config.toml
d_expert = 32
d_shared_expert = 0
normalize_top_k = true
lr_router = 0.00143
head_dim = 64
vocab_size = 8220
positions = "rope"
rope_theta = 3400.0
rope_fraction = 1.0
parallel_block = false
lr_head = 0.00938
max_grad_norm = 0.5
Below are experts of layer 13 (counted from 0) of a mixture-of-experts language model. Rows are named router (the router's row for the expert), down (a neuron's output weights, with its number) and show model dimensions 0-127. Each number is 128 + 24 x the weight over its row's rms, rounded and kept within 0 to 255. Numbers have three digits each.
Before each expert's rows: "comes before" lists some tokens at least twice as common just after its tokens as in all text. This comes from a sample of Wikipedia text that the model never trained on. Tokens count by the router's weight.

# expert 99
comes before: "|", "-", "\n", "The", "==", "==="
router:152152110160135053167151122117148155155140122106176137153147138118130143095134091119104102120158131156094149129132128099142127164082149107107142149129111131148150090114167121097121141160109078131143087151120134131125078150148133160166119141130161141148097135105118120186127131115128105114136153118110169124152151132120148098162148081111082160146145159145085149126135126141110148134124
down0:120128112145136133127081109125110155147139104126167120131149118114165144133138145105128129125138135147070118098142119147109152147095064128114176123115100105112156091130172118119143142110153103121122150154171125186097088097087146121145125118101134139131123127140139130129142136109139122112109145095142135117125136148168072098073066143162119091077093114104125169122115118108110142099126
down1:120155146117154137161097105132099133143153141144162100153141143140135084094153094095087075089163077106154146111143088095146152152134046117127150106135115121116115085124144146091131085130130107137140118132103086159135150129116124113135109149125162104137105103150145126116147124162148095144094094109152122131147128127135139165125125141090127120127123161132132117177133080164133147116132
down2:128155133076120118121105128101123139151103118130164097137094109130125079115114133085087139098110156139128122121134153107075147139143123168153175142136123107101088159142110128133125137123133134114160164148105136119113133175147122155151098160132083121113100125170144133144141114154123120110178105087109128101117119129130154107159100163116078113099118085112075078113148154142131150097136
down3:131107157104104106084137153150143118119154122127147150086144080164149146161133130121116142127163137110114101148139144115100136113167137145136156106109085144109133154155097142111086141144113114083104120097149095108134126158175191179175163158113114108099143134147136086081157083091143125114165156162112100111104140141127142125133109129114119112116124144127117155138156144138117143138095
down4:154147157136141103082107103115084128140122113151119112116147131117130095133121150120155150126137128119140122158129137117070072109147132146101122143153157161111135169102139139110135107118161113127144102087117160154127133128127136143169163171132166144053100146068116137118157113122133142128114126109140093147106158157098086095138166153153163135147158151144139151162167123112131162115155
down5:091123141145149111132139147144108113136138097116133143110130150128115088123090124098133162123154134107131152125174122137105143153149112142148135138113109132132109096120123133089132128077104115161189146102140163123105124143108133123157158140122122115131063127092136118109136134113065131083137096127104127111100112157112162161093105091122069142124074117148111124182122113132173126081155
down6:147092164107139130147132113159173097135165107156101152132154150109153134129136082124107143148126114166149087104150122109171102139091126110152067122142132126153104122132116141112132142160110118077141099100133136116103140154113115155116106106114139140135129142110099127159127100143145112139172132149150139125114154108091124108132158165101134087117055077108110072091118132117111145140154
down7:151120099104107124140124127173098107138134102115122105123109098144130139119153162139125129107177129119107182114108139112139123143094134148114129115114137127088084125106183080105138093115117098116156112102120071101139133173115136106093083097100118143080158136100120136135089096154114110128112136114128132140128132116180142117111113091145182122149138130154084099095157130121130160172137
down8:128164115119129105111107082089127089140128127116126170148159130139132126158152126148165158168167109147141140128146185118103137072118126137100178133107117081150133092113121138090118117099117189145123153136144118123133145113096128124156139138143098141164126077152136110104150118128146084125120130158115105097106119145125142166201128149131138106113144116117150134127113146083102114094100
down9:115116130088111120113111129077136107129147112131100144131142091121123147133139089135149053101142118129094127151133112153122142121132171079103150167148138153136137149089111118169133104146137126064153129125124126144120069051112133154126125133139147126101077144118192150116125077143109129134130143096149107151099108125144154136095131095119136136142133105151146126134132097117106099144117
down10:120119146111108149095159138090131143159107098143126141145116139123126126090131171077094157117093111123203137074149124068158114089140135132135124135125166124109137123144109147110105168119120185146139153118084154122113138127146120128127133102155169144130099115099152101126139120114133136121101161124138124122159146110121131132136122150178131138115088137152162168169098122121123104190110
down11:142097117105139133103144139199155145111117112134131126138108123133128099118104083134164114111151147120101143074141081071142111167192116155142121130135092114098090092156145153135138150145113127107128136114137113156127098170125153095106110154107141161154119117121161130134150153131130103126131124128148143128157167121163190111127056113120126132106119109127153104163127135155130108154127
down12:142143118114105171123124139125121116137152146098183119140093129131109101127140096159117128097102107143099121135144122128144097160127171191125119123156118133159095089132116126118150096126135077118105135108164143152124142151138145131113119108092093190154146146144092146122166150106110127134122159171115104110146106164169127113118191124097156098123147076162112139136124091149131154099134
down13:122101148121140164100073118138154134132132156127107155118118095156094115110169100154082133192117151160109131082136111115133159197098090135110119131151115114112146131146138112129124139133121160148132102173115118149111104122096136136171103096124149141111119159129097148119149156130105115133096110100100173141136103141169111146155131128128101152167192140113145116139122134143092154127156
down14:117153083120104153107182103154120091105076148118125085099102115118140092121106147144130114133095063115119152176117163102116123085115131138135118147186120075104121142126120131158111133147109166114118140165134140123115103141149093124118180147142124138114121149155123117124132144151141131144125113130130119090105094155171106133137160128077103109102126104123168141122148175135100137128101
down15:096127106138112114153114137105157077129145164115098081177129119160143190160130150145131164132166120130167142101144128101148099109106109153166169127116099120117112106119095098137111092143114146129152074131133145129127118140115093130147112159143123145121125123105089142138106124107116163138155079122133120081140113157127156123135133102140143118112128144085143141191135133097099078165143
down16:125169080128128139086109120171174132152109119096111141125117099132127157100112111125140123152111149065104125179126152151107118140165125092120143122136111116101129166118090130153139146136158119122076148104165127105165118147120137109108162128069162132160129168087126118115124125105136146135122131129134115119112205130143129134114152164111100106116139106156147155158156135093111104160151
down17:126104103162144168128105116157148146158111130086120080133114135139104104113112110147177086159135103117142153117130119141101083131126125086155118147115139089124157136186161147084128082121135110131103113160128192145129094113119139089114110133172113146122157094163119117170130099111155150126126136132126092134158124124151115146097158087134131128115100111149140130091104111122108155096097
down18:104141148106100132129119107118135127147144152137116105117170135173111097137117121095146115106105135157108124118171172093168101120154155179125085158124141134185162115118120157086107140110168152117120162147138140092165108142129122096122112139095132151138114104138109098140132142146094130137114108143122138123096140126136123193137153139174173108148095115138170132125109094171132153084154
down19:152146132136153139157138117115118144174083138123078130193155112122148116146095145140133134124084115133121164106122131139138099144110147122144156060086109109116107156124129163130149129088147139120136119127164090139159102128125149094103106095150140193123130134131090120110152139122160113127107151116112129125094095113126151107111137108155170132109179138148124095059102116113113141110120
down20:115181139127091117127137181132137094170142146134148156170120113141137151104130131131170159178131126122100088167114097157153137131139133162123091120100119148112125122157123130171117139119148171125108129146135118153161177141097129122134160085122107119103144111145149139142138115168169126152122156118139105100091105063150083149141135119146122136183155152111151149101150144136114120128161
down21:149125129107134104136147135134117141069106114171124102126076132124128139126107130098143091158121166121140167114092080130122107147128097138119150138098118130116143166157130075163071105108116098193134148099111124097139117146122147169113125124126100116109125131122110105111142065151104154135143126137120179085119152120153142130137150120167122132140129096086102145124095130152155163097148
down22:120144167141130076101084133137144126086137092163084110155156130101114165157152142121135088094118149104189131084153115120115120121174153143110147130098173130147116119115121130123151092135113172140101159126157176112095088144141106114091107118114130100135107141158094146148095139107122135138079091151139122143112130125123151111118150093129150145109118128152109103115146123167109148135095
down23:084130081178140152189094130131123129129162091129102129138110118114121141140167113120122145202144101131150157112143138072066128147146103132110137124143108125128129124140115080105152102147129114182140156141139120146117106149117097141147124109112083100085117169142098118143148132126140110155132097104152144165107113144161093150119162112151130118151145082122125169117143105139129134132135
down24:109130130119139108093128139103100128125119129083119156129093149139095130122135096115132105099135134131175171130127172141099133129094096116126147130172170103116120115150155115149144100123116147151075162100149120121088106117117091122106108158107150150135059115090116159152150158152145161171121124118113118089179126141113082107147129091081140087157145142117108134123154123127106121113153
down25:143102162134130121122110159157123125101143106099150124151111118166111113176157144117122114098107102100160095094111144132130111139113116159110105115130107130111103142148111144118116131084141133166124105158155135156154149132173080116146085132082102136169128143111116121127139156144116092121088124182157119170162129171160139164128104081115109163164129102148124142104113089095133092109155
down26:124114113106104144146139075159116108104105120116146081133094073101115100139169181114135063128069124084139101109108125108111115127110155161109103148146172109112148170135116102175159147140130152139132131132140129103143148153159095140102200094133149134134110113118169136131124157123145141130092137125151123139140113127169160095142125138107118145148126097135130118144124142139118151151109
down27:092124161117118144159141100134123118116128185131125111114123166109111125101146078101141113148126132124087145112135127152102148159144091171104081142096160137133137124102120136102127113143123135112138108152132112156078105152122128151109105087128150103123114154140147127153163085186145181118092161112112167132146118155074144120121123120181175160146131121109147129174116143133125147098140
down28:156133129064107104101170102130108163145089082155122097134115127134136165160092145098160118159143172099100141165100095123105122136107123142127126119110157127167177119126117137147117111155134153077115156159158134120137132147172104094140142100134113131162126133127120119127125114098087147120182111161101147089140118116125095117104132171117128159147158145089100150122113148131094129120132
down29:137142077107128104122142113166065095146153133128084126135128116141131133134128111140119114085124135116103139136112124128126096154167135115129105113117104143128093114113090167156097128134130124147117161112138147122122149108118103163089130121094148127159124144114146174122120141158109088110092172080181129167108146112173101112115090076182135104124125117115142086164134121135143096115171
down30:164125080123145168127146134120184145115092100091140115129109130115147119138113153073105106077107110134122095167106129111129122116158168135111114156138146086102151125129141148115119160152138147121118112112134140162118114143124138088150132134098150136176113118062126113131131119110148166121161142146176128135101118086112122151113160106143124103084109121084103147131155131098072147157111
down31:153129173100116156070122077124101135155094122111087170102130114164074142140117120076147148123135124129150140094147128097114094091143161114131092155096171111128127126112103172120107136123101116114106146111156140117103126113100098144103126139112152113138120138156117098132161144151137160123102099137123154167116113133163106133147126158114161098138136096096128096111188103104105110130112

# expert 17
comes before: " |", "\n", "|", "-", "′", "°N"
router:153184097135157094127155133152152166164127130092136102149109150114129131117174096108110092084122147113123103152094120147163114146081151121135171127116135108156157060105159130134143137174121108133104141131132142159134071170142134105124142145126138119131115158150117123153138147078114104119110157131163117137151129137140131140126127143090108146143145165158102181144138169110101134125114
down0:107134131148122083138096112117167134175118125150139099134131103159104142149127087117171113142166085120115188070118080132092127118104132131152146117092153139109138115119157092168149099132109148145181132149101154125146114112124121079137116135141106143109157134106115067159098180128120124128141119128145137120122142134125156120134111113116161149132145137127165177116121124134091155176134
down1:130117134134136114165167110132121097120093118123125142148113113109131152096109101132111091179122092110065120102124119151125104135178126111095122107159122150117126102133115155123126158152123112149131103151101121095132126136143138128143095105169115160156139086185117117096108137126105166114136146161165115113172089077147134151138150121152119150076119152120073159099138154099134154156105
down2:104121193116126108108132131138092122119143123150120086117137109166122126136154101104105171114115149148064100146143141108136148158120092126111135157207152117147115116131126124113136111112158088145093159114154171096073120128106113128152120140115066119130110134125166148106126135077145145103137142080142121150105163116127127148095133092137156096122088107136146131150125135133143150129117
down3:149106151169130136121132105093143112131148119109121163091076133151093146115162080133135088128110158064113114128152119192097093079148131125109191092108149174119106132126146129141142097148131166137144132119111137135160148088159123100160150123126105134110164110113128133126117149114134105157096125130147149147113133123159144161129077144142123142146181119128122112134137146152106135157109
down4:189131123124106131147135127115077144177115088117163109102178147130141104146097119131141140148135154091130127115096148146103090155105094139156111150147149155103152146134119122135111131135147106118135166109122104117089104152123105139119109117046100101151149069143190120116133157121114114127154116143138102138131122089147131143134104088130101090133085097127145141132153142136117111106154
down5:145139091134116115152145134117152154136124104083083139157118117112148157092128118098179123167130077138151142115156160131109126133115107163077101100106146127120131128120146164143103139133119112072124168112138098134122100164115161112147081157139113119156165129136157139107121139126186117110132124121137122145109103103120125148089117105159198128154124129157117130143154145136138182089151
down6:120140126081143150102103124118173123106089156113133104139139168114108085140137147132134128128170166126147087172112099144115149096160153119165129120087128099161074144143108146123145110117100116084132109103128123136180093157097152134159118165126126129114173072116126150109125126162131130087140124122123112147121097155098165154122138167145117111121126145136101088110099133103092102115114
down7:148092087139116096123113155175114097132136106110104152166099135105171137149119151141160074132151075156112118141105111122147132128105127156175142104106135179140127149136138125086137148059147123105163122169115144131089126123132103080121144138100148120120147127084096125150131119136109126108133109108122112116114139131119152128109098147123179103119144102086108133128109156075161146112152
down8:100105112120090100117102138145139117135106105121167122106131155105146175167138110128122150151138132131116099122128146112119143088084123138166130152110126098140137155153114100136143099102122124157138121143090137127135143181136149186107154171116137140177115179143138073171154167148141111126117124090110124176145079104131131100110123155182138163104140129140121138131105137157165091123128
down9:118076119165140158151096171060143148154109111130128146122168139148119117140137185128115128158138094116119160138169118149137121124145099109126146171101146140139170135077138118115148127114179147128109122123118125167109090167144113136126156084152135136117106105112164155105092150109116161143116109118132136112150089110125108162104129149145134122165174150182149123123154138131148137154107
down10:146117127153106174113133117138130125132160136159131123122159128112123127087075149131154150099137145102130143141162099136160172166109164104123092065096123190129137159110148143177124122134155174129101144144132077119133122150130130114118121131119114064124125110106128069146123104154152126149116127152118131114100124115110157110130100129177124105144121138091105137126133152142159182101103
down11:115087125128133138150113156141133134088113138124115164094153101149141153147135070119123139113127116154095109124158133129133116102153079188153132078094151122118135131169123106152140145119135125179141096165148132173139119124169119083143184101137096118148163162101101136128131138126111109158140132118127130121105090139118092130114121049134093107151141134132123139152135149126172104126131
down12:069114142144121134119149147113137146121158111137148125150098106177103157110144110111119127157114136114155127130147120180098160162130159107127096158110136148129168113145159132162142175116110133086128165122134101132133163110090144104152114079146128132100096104153130134133107105136107130136185154142082128093126122097173091119099097137155118113102090089143176097131114124138114154114117
down13:173095177143142102133138150132139161166112127143112125104124133124106125107135139085124128156126150128079105139123108135102134112113201168120107145090141131142140147119144088160130110152064099105102132117107135124118190133114132084120156139106106149165124173132162102110112180158126127075127166115145134125105100122113138113111113139116150136150109144120103149102139172112152142116158
down14:104149123113159140176127116118119120133074084117119156136139146121130169133101151118103126119128164128178135116114108080096105114143131100126141115201154115133100101125127155125119091120111125075121124126167154135111117104146146100089110137118122163131116134125165112075124125138164147116135073131098137180140144147151118097104127129098161111108115101124141156089155151101144149171150
down15:100131139084067104129153125107116116118133064146127126084128127148141113125149111146152147127140103147123141127157111087146155093160123148153131129115136116131135091103127165135144177161151122115109128124156103082102080112088115126097123078116108140141114162125110079103128144109109142124137115115167149098118158140139160108114167112131141125133153168111100189154139156124129080150114
down16:102173149132118120112131098176142131146153138102150092139157134166128154124137085094134131135115132115157153172151144135156090162132113125127111150126161144115132105119149188077098113077129107134128087130093162122128120141109129159136107165153170127086149133178100129140130088113130139140112086126118153135168148143094120142172096143115107157113150155111099111094126150141133135136090
down17:153155105112130138103114103130136153095133149095147113135116166113139137149139124132129074135176086094145136115165119138149090108138104178146093121126086151159105136172152139141130133126107124101111113111135131127112116152122114136115109157154187119152119138106166130107121125153084132184140086125142123130150148095138175088134115097091159165151129132123141177102118138112147185113103
down18:117126170113113132114160099136128094153116116156104146127123136087111116153131151133129116134113088147096126117129120114129104107113128139163110134124142150101065083118151143123133137102170135144128106170101103132107108124123109171116110107170102123184112097141158107123107162170122141133155106143095160104166125107121107158136100116100147165153126146142129084120114178103126148093204
down19:156103119111116100123140137151132097129172145145106167151134136134094148111120088205124147137153095090140128153102120181078112110114130098117098164093138159130130130126122084103115139139094148110116148135134120126129118128137112082125134137140148144132159089143133133152103187176144130122120138119107122108124121136153200078087151112125130139115119115121127134081102128102118104094154
down20:096106146115107109123116154096100143133079096174137149129171119125132079130136059106147144120157152168168121128184127146130117149115136172114135148124113116105148121099077103096131083135139069101134152136133132116127100140104109113126087150152131151135104165127111151115147111141116125114123131161102132111120125087144105154144093137138109161109134152153145112114109062123129110135160
down21:141111136122111109152096154096122132118130122128127100129161154127100105172123131146148136138163114124078123149124132155100140118108111126122137141152127094108107122138133109111116108145120099117123110134131119153175115150133093113159133149124148132066135137139150169159089129119120145142116089092104105135141079167159144170118143107122108128195171139152109178082151198160114104090123
down22:121147146173131189101147131140146180112109155093167083118045104115128118138155160110150122106144163118151118094153164124151120118127132151158121144149165125161146130162171138129139093092134105126108167114135170111110137147138119144100113137130140093129134160161144118118126110087156129165103130147105124102097098106133131141115137135119132105104185128127119110116161098141134119135090
down23:149116120080117146127128131157141098142151096114100123118099150112144108097106136133115115084151117131121150137105116106129108101128127099139178122119150118100152088124098107153162132151143144130143100136117114085145158133089104132116123130101073144095151167159166154161106107121149126160174139126085135143177087148142151152131147164154086113134130163073128114115098187143120119127119
down24:111128139106120131084125166101166123111147077136148123159116146090123109135087124119124119112104156161140137099143135094109135138182154156143130140161136115086161108146119190150118102154126140133111120132111119080132130136097121134118143102109121145105123139156139110133129151140127141180100100171110112182126114177124089162133081130154171147106142155139115133114131118084143090114080
down25:145108153161136114124101120128134077138163087166144117140161083159139102163087148087155127123179121122143078155105169142140139126129152143111154128133136145148159110132136100142175123149175126144108108147183147117158153124130121126174127133135123148142117112160110099121142083093142148129155112124156105160108140099146144117080148097107142113146126152118131100169115132144085139159152
down26:116140120139071135166120104115156145111143107087124150136147147166106137133110094150116148111158121100121100150126130135150125131072129134147169145109138094129114156117133147103141106151161168111109132145129124145119137121141127140131165130109107155160113138139161164102135083118162134044099115096146083097144132135132121078109156130121095093068149096113102153120118139136134142079141
down27:131153121131174132112120124180155111155123157122145124159131133120144115110115142134125121106118156083148171087170129094118108128104161138109130112151132119134158157112151153124165145128087114178073119083126149137107093119151157111117091124150186173094106085096102140141125156101111131147113139132122114162133141098088133096137117125138105144114158170119105171104081135122129149131116
down28:121085129102164119105121125097115160125140149124170123110094172098131140151144155126141157130155111131131095140136163109106141167153125141158133147172089140156101152116091132102141112088149158124132123142155127170118110139153141148114159133159156110121122144146116176090114136069136095102107137107135160147113152116138137107100146129150168149103124100134151168176103068109118164158123
down29:114099126155069131150146123098166102109135134168095166138130141139113118128137124102117091196094106104115074144098151185115105117120145141135111151115136128137145131147137126179115109128127121130136144155086088109131125187106114139132141127104142153115144106143124177107081161101141164149077114133141147148122125096137150126136142104124122106082161151120154152101142129125141083118131
down30:115120138099108143114152133130143125120133128136134157153145128188156137121147117127107111097103127139141102116136135158144102114081148174158108132067089134108133112117126155130154120131158152120095156147174106112129111103129136142126106090125098160166138111120127067135157120113128117146108160108118115092128123115151153158075090121090137124110118142161158107122136101208114150071130
down31:127142151146105148137131116104174113118143131110120122137121115114116118100160155103102133124112136137133091133145133114143128125152132149146129067126083117165149150131137135143159090146148075134083093127132171125100079158108155099125165187096138126158108114162087139129177168104145130106099100059149102118162091124117098109120134144140101089139150132118114124136120120104164122107131

# expert 73
comes before: "-", "|", "\n", "The", "In", "==="
router:135144106091151064136135121126127137171124134107134128144160149103137107094140081131116118110159158150093166118113135102138115162108118118123148137111118150147161088124169125118107131169095080143118085109103141151115098103144152135120129123153142113166095128113131135168149143120082114128098155108096186145111149117110133146173088082108117137176143143163107107137101117113122120146167
down0:159126114102121116146137098110168127078085147125154141144142113118141167120179125114162150142098114140160134127158178133118129095109144098104150105106140079149145112119143084120162150101121144146124149118176138111116147118126120148110147089142108140118114142091140109178151135127127153169096150161086107165115094122118125134083115135119146078173095119124143099115142099095158123094142
down1:130142177124129118191107145146136108117154152130133155150110127173143116138102129123090132130159092139130131153161112111161145107158095084120125103159126119175125130161075146141117120138129100154143129134128152137098119120149179124123116095104127162169123126143121152106099117122092155122152166110136141114145162123169140134077117129138125101134094120080151164147116054124163140099131
down2:126141127134128151115195068149151133106142135134141096147113106100151123104134147120089077134088155132143063136110144115123122119099129136106098149149144099114105081155143113129160150120139142138128090161114139120091114172125124122110117105140116190144096116143140118149081149123136164132113136123125131164076103129141144113093128125098122119135132099112104167149130151180126153082105
down3:146148149100159148134091155123139121149139150106101110153113123151126136136118109115130150148157138178117122109142127078121138126116121094174109133152112133124122118104117099116126080164111156178124103101131089164131115138157132171121122105107167156151092061071089105115148113130103102135146125156135174114118176098136143170110111111104131113114185144127125126121125109128165136103160
down4:143146112142137154079112122164128143080121162108147109132115151120114116123100156141147118090109122133122152156134135156124115183128189143145144145172120107115127147075161138140109180135145123125112145141138119113161119163127133127148118130151120180109151165131181119098130136128159108091118161152148080098160171153135132146112166158114106113133156123139124168118155150085122126158090
down5:107167112138124127151145098122110080133151091154174117154159111133133083156150097142085136096122096132093133098118167129085143156114082091100143131120151123119155116135118136135141081161124083168110117154126109144148159129147141141146106097118137147147124153154150116124133138179106133107077149138113168169097159104098150116086133155107106164126140144150130115149123164125142134157138
down6:159137142134143134104190120138129115151121162092096111179142103160108141110157133162153092128153071129110169146119129091116174103143108157131134181117116129157134117115111128128093126102147112142130128121110126118113116105139077159159154125152124149125132147136106154130106102131118144118117109060121152127163117128137126137127106118108174170181137152137179105142087141122092153144146
down7:125138128140105126174126160115166075121147128128054124155127137108105126097135143135119094143142078130131141078101134144103112150186090108118125129081103157156115135131149131139080099116101102118099147122151075116149124139116127129159145130135118126111146156114075109141112103122169089118183135121104116120109119123129101131162141096171129086104106119106134143121114122120116158089133
down8:144170089106128134145138143108146106110133123142097102139157122109115115104077119094161085115105132152119154148127099147144154120135127123073100112117143138126146134169101130148134132140127091119113146117106115114190129144131122141135131124180140181148168139147125100098168144100075123123097140161108116107114126107147142153130096134167138113143114103086115050151122156089116138095115
down9:103114139114162095108120153108107129140154102117130111146138126199107155106145132127113132130160074135139182151121158141129127128117128120160115141100111170166130114132159162149071095184129079105140160115100098114115130135135106172097071142113077115120105140134117132114146114137090086155118122158120159113121125158127142133131097108116148156135090121143128101113099093102151127122117
down10:113120126128114105112126156103123132116116155117120117108144180153136132120151145115133173130167151171157188150150146148121141150097139120136108152095200181081140132147151115128123096155130100129137163157101123124126156126097092143106110113106113126110106138146137148120154129105119115106092168140114178147121124125161170135131135114163126093122113158123121098090162163179148091109149
down11:119119128141126097102094135144109149070104095112125124115126114116147105108117142125166120125137098148148130176164104135157098167168109170120113162197130108167148117141092102136160087116144181132094174115121131166113123104160123095145126156135105092161141120108146126075105159126117141108158114110099098113121152127102150097113157089146128142116127123117115111160155148122128132152128
down12:161161128127099096085143100170131135137108130076109124152112144121128100163119121141142139165125103122141127130127125129140092156118082134115160142147090139120099099162104084141135131112175164181152085137088144178139124149129168132160114133132133131108128123115089149126077086105121143147148135132154083119160132146135142173101136165117153169078148125133138141118138098150149118137128
down13:117091141111136162140117190116115136106135121101130105118112109142164129134116104141114123119142120141096115103151138176145158140147133114096160110175111155126143083107112158134113133183083167085153142189100154146098151126121120078116103108141127148128131111143141098138179124153115116095116150079136110138092102122175133122165120142078135138136134136132089129127145149123111155136169
down14:126121174174078126128131162177077114114125124148129120153149121104160054109128113175101156158130143127140162154128102096074151134122131160112140082108141098135092116142148124115137090090120106103103111137146106145125114130094157121113127138139138120157113141159110095158133092155147074136109126109106120179119159111136133091138109112126129122141112151131118085117106125136093135126120
down15:149138107156182149103096082136128136149131167097131135110151100131100137140146139114112127089142125134121139081188151079148109130137107141142100123124154147139121113125145123138123173111142157112138109123131082107172076133131110109076104146157156108109159188118142154098187108137138131128115131114125146139131127165116130154087077142095162111113123117127116143149109120153099093111119
down16:110128140090140123057119112136175100176107140134131070141126096139159155147166138137091136145103129127132122117128085129113142133141121115098086126134168129168112111131134129119134112122115120150143080136126130161127061152120125153138172150135103153120116135172095092140119150127088190148047082123136113126134164122111132117134147107130101116119107147124129137111130110142134138119135
down17:126147102144107092160116113144100137122124128105068088113130137172143176161154141123143127132052114152113136133137125116108097122113117124113150154085115133146093115106134153107086127202170141094122179130134139149113107169083114100100109131126091148149121120134128110124130108138151129145118148160135089144143118144117099194118151167150133179143132127109134121132121107123134132114136
down18:116098108115087115107134147122125141151081119106118118133090097127124135108110102169127110141141150128115123118115192114142137156189106107139160123122128118105135135175113134214137086164115121153099096146113128103099106108153107091085101120123139153123150147154134124119111204107141124104155129133169110141080123120108137108142139135122108130125159151131085145131132164139114136150111
down19:124099099159127133152178145103160106146106144072100169133099107114130134090120101123135151102148123148119162144148131110113096154117111143173149152114119137145108098118185084139119095145137136159152097115111156175146088098137073137127133169174083125106118167142104150136134115120146128128125117178119136129065127116160114122111149118084140141125138104140115154114138120115149150138127
down20:121129100123153117115115116098077104105152101158123141083155110112140169084125153181155115164112124120143117144144129078133129116118127111132109128112152171174138127140106146134047101085136132121129132106106117120110157147125163126129070124132175086169145128113147110104161131085120116116119111110104132128176143137104129138128148137100146121116115136110097093157109128131154104082148
down21:107139144107123117127152122123136148093120147110144117090112117128134105118153154149096149079146132108178160137116141136138152129113104131097130172102117127104169152130163057133119148138119137110107110148173156127120121179116118111157111131098135145080128116141109148124172078126134156095115117140111110113099137137182144062134103112158107116129078116145128103167140129102170165132122
down22:174086129129101122169100104136083120156154113165119116158093137156105111107140126142173166118145131155164163105128178148095144113149130138116111147137139133114136140159086085115166107121143129107104120114163093141112107165118128111126150100090104104127103094114128157136161102115154114079166094116124152114165156104152137130111101148155133100144127144132155117091113116173115154119159
down23:110098127135133163069125130127094144115158123128143128148093089162120130124131157162134114119142120086114104109120107186139122164120111137175148104129134153125130114190150120143087110153120153098094135118084138122128132102156125151104137096132093115160134140172071098150117113146115119109168099138108098108116093079113128106101143139124129102097110154084106125116102118159139127176133
down24:135145121129148122127096089081104144122137141152095146097093069088134114146145124120108160059117095168138084098126133154136180117095097124136110151142126129123114124098145120132140135100114172125141135095126132134117121108173109106109138122112122144140131138126127123148108153097150146122109142152160155166173087155147138101126166127130128182101100135091130142084114137103067123133134
down25:163167126136211142134137202119133127128156148084119130099118137141135082108124109093135132121109095139091109147103124118178154142127166151136119142141109128078127113148116126112129142144150147118158076122144163158153148096127126159164111139130132103135119128155144132132127103133104174154165134165081100108126143117135162120128143118182124128154159124134106119156082142134138103116131
down26:133139127125130126144104123064129122175130124099081162131103130132141120114098103098143143145144136131129140084154102133111103149133102144129151151117122136130170096144120122148178097115071134142140067140108155151082102104111162092153157124156121150089144139171129152166102100146126165104138122133123138145112119110144112140168125155166143150130137134105129131151157183160091152090119
down27:098119150130134158186104109115127134127121136103167142138146149122171114130132137180096128083152128132132123167130108139110119119158090098119084143125094116102139143118109082118096147147132108112135147113137099128129084126124143110173069138118081116162144111146181127148177170148141120079134119078096138117096140121130141105135124130141135116127096147129128099091089152126150101100157
down28:157141120109089119127156178109113145082110194081127109125124123121112120121130115094146144116127102120109110124124174133113109081101153130161085132146090115121103104118146136111141114133120155105148141139120105140138132125118115136118161101136133113104146101179067132117101158126136141168121148130129137161129087182096125153175147128104120102089193142182132106142134158128129131114120
down29:134136129123156140166123109098172136133142116149096123104120157099136167085107096114082071147147111124146128138146102152146134109125151154106100119124104158140116157096143115172100144098122080107117109120137143148143179129111127147138097140128181135108103134134106127148131100132161143130115115086141135121152147127122136104152133120218101083141122164095144137172116128162109150101115
down30:132100177144161134113118178166118122141123137128096136161138123151142135106128100132119096159132124109073167123132124149108145101149194139119092143077098095143146172111125122126138117088108121165154089163100154119146134111141146152148106161185107156156168105101124110119109112135112167145161154120137104083111079131143144140149095138125117125120153090108120148128124128135131157129124
down31:144134132124104134154107156117083134105130169098162140121149141137118121156088169113094102136136112102125132130093102118134122123089168186118142106131128108159086118101171125089106125126171126086144109152102123133138102161150152112108116124143133134130137108136114107134088115135142122113155117132149098099182136132096125127147109116145174191130091135168125143122138090077118142189135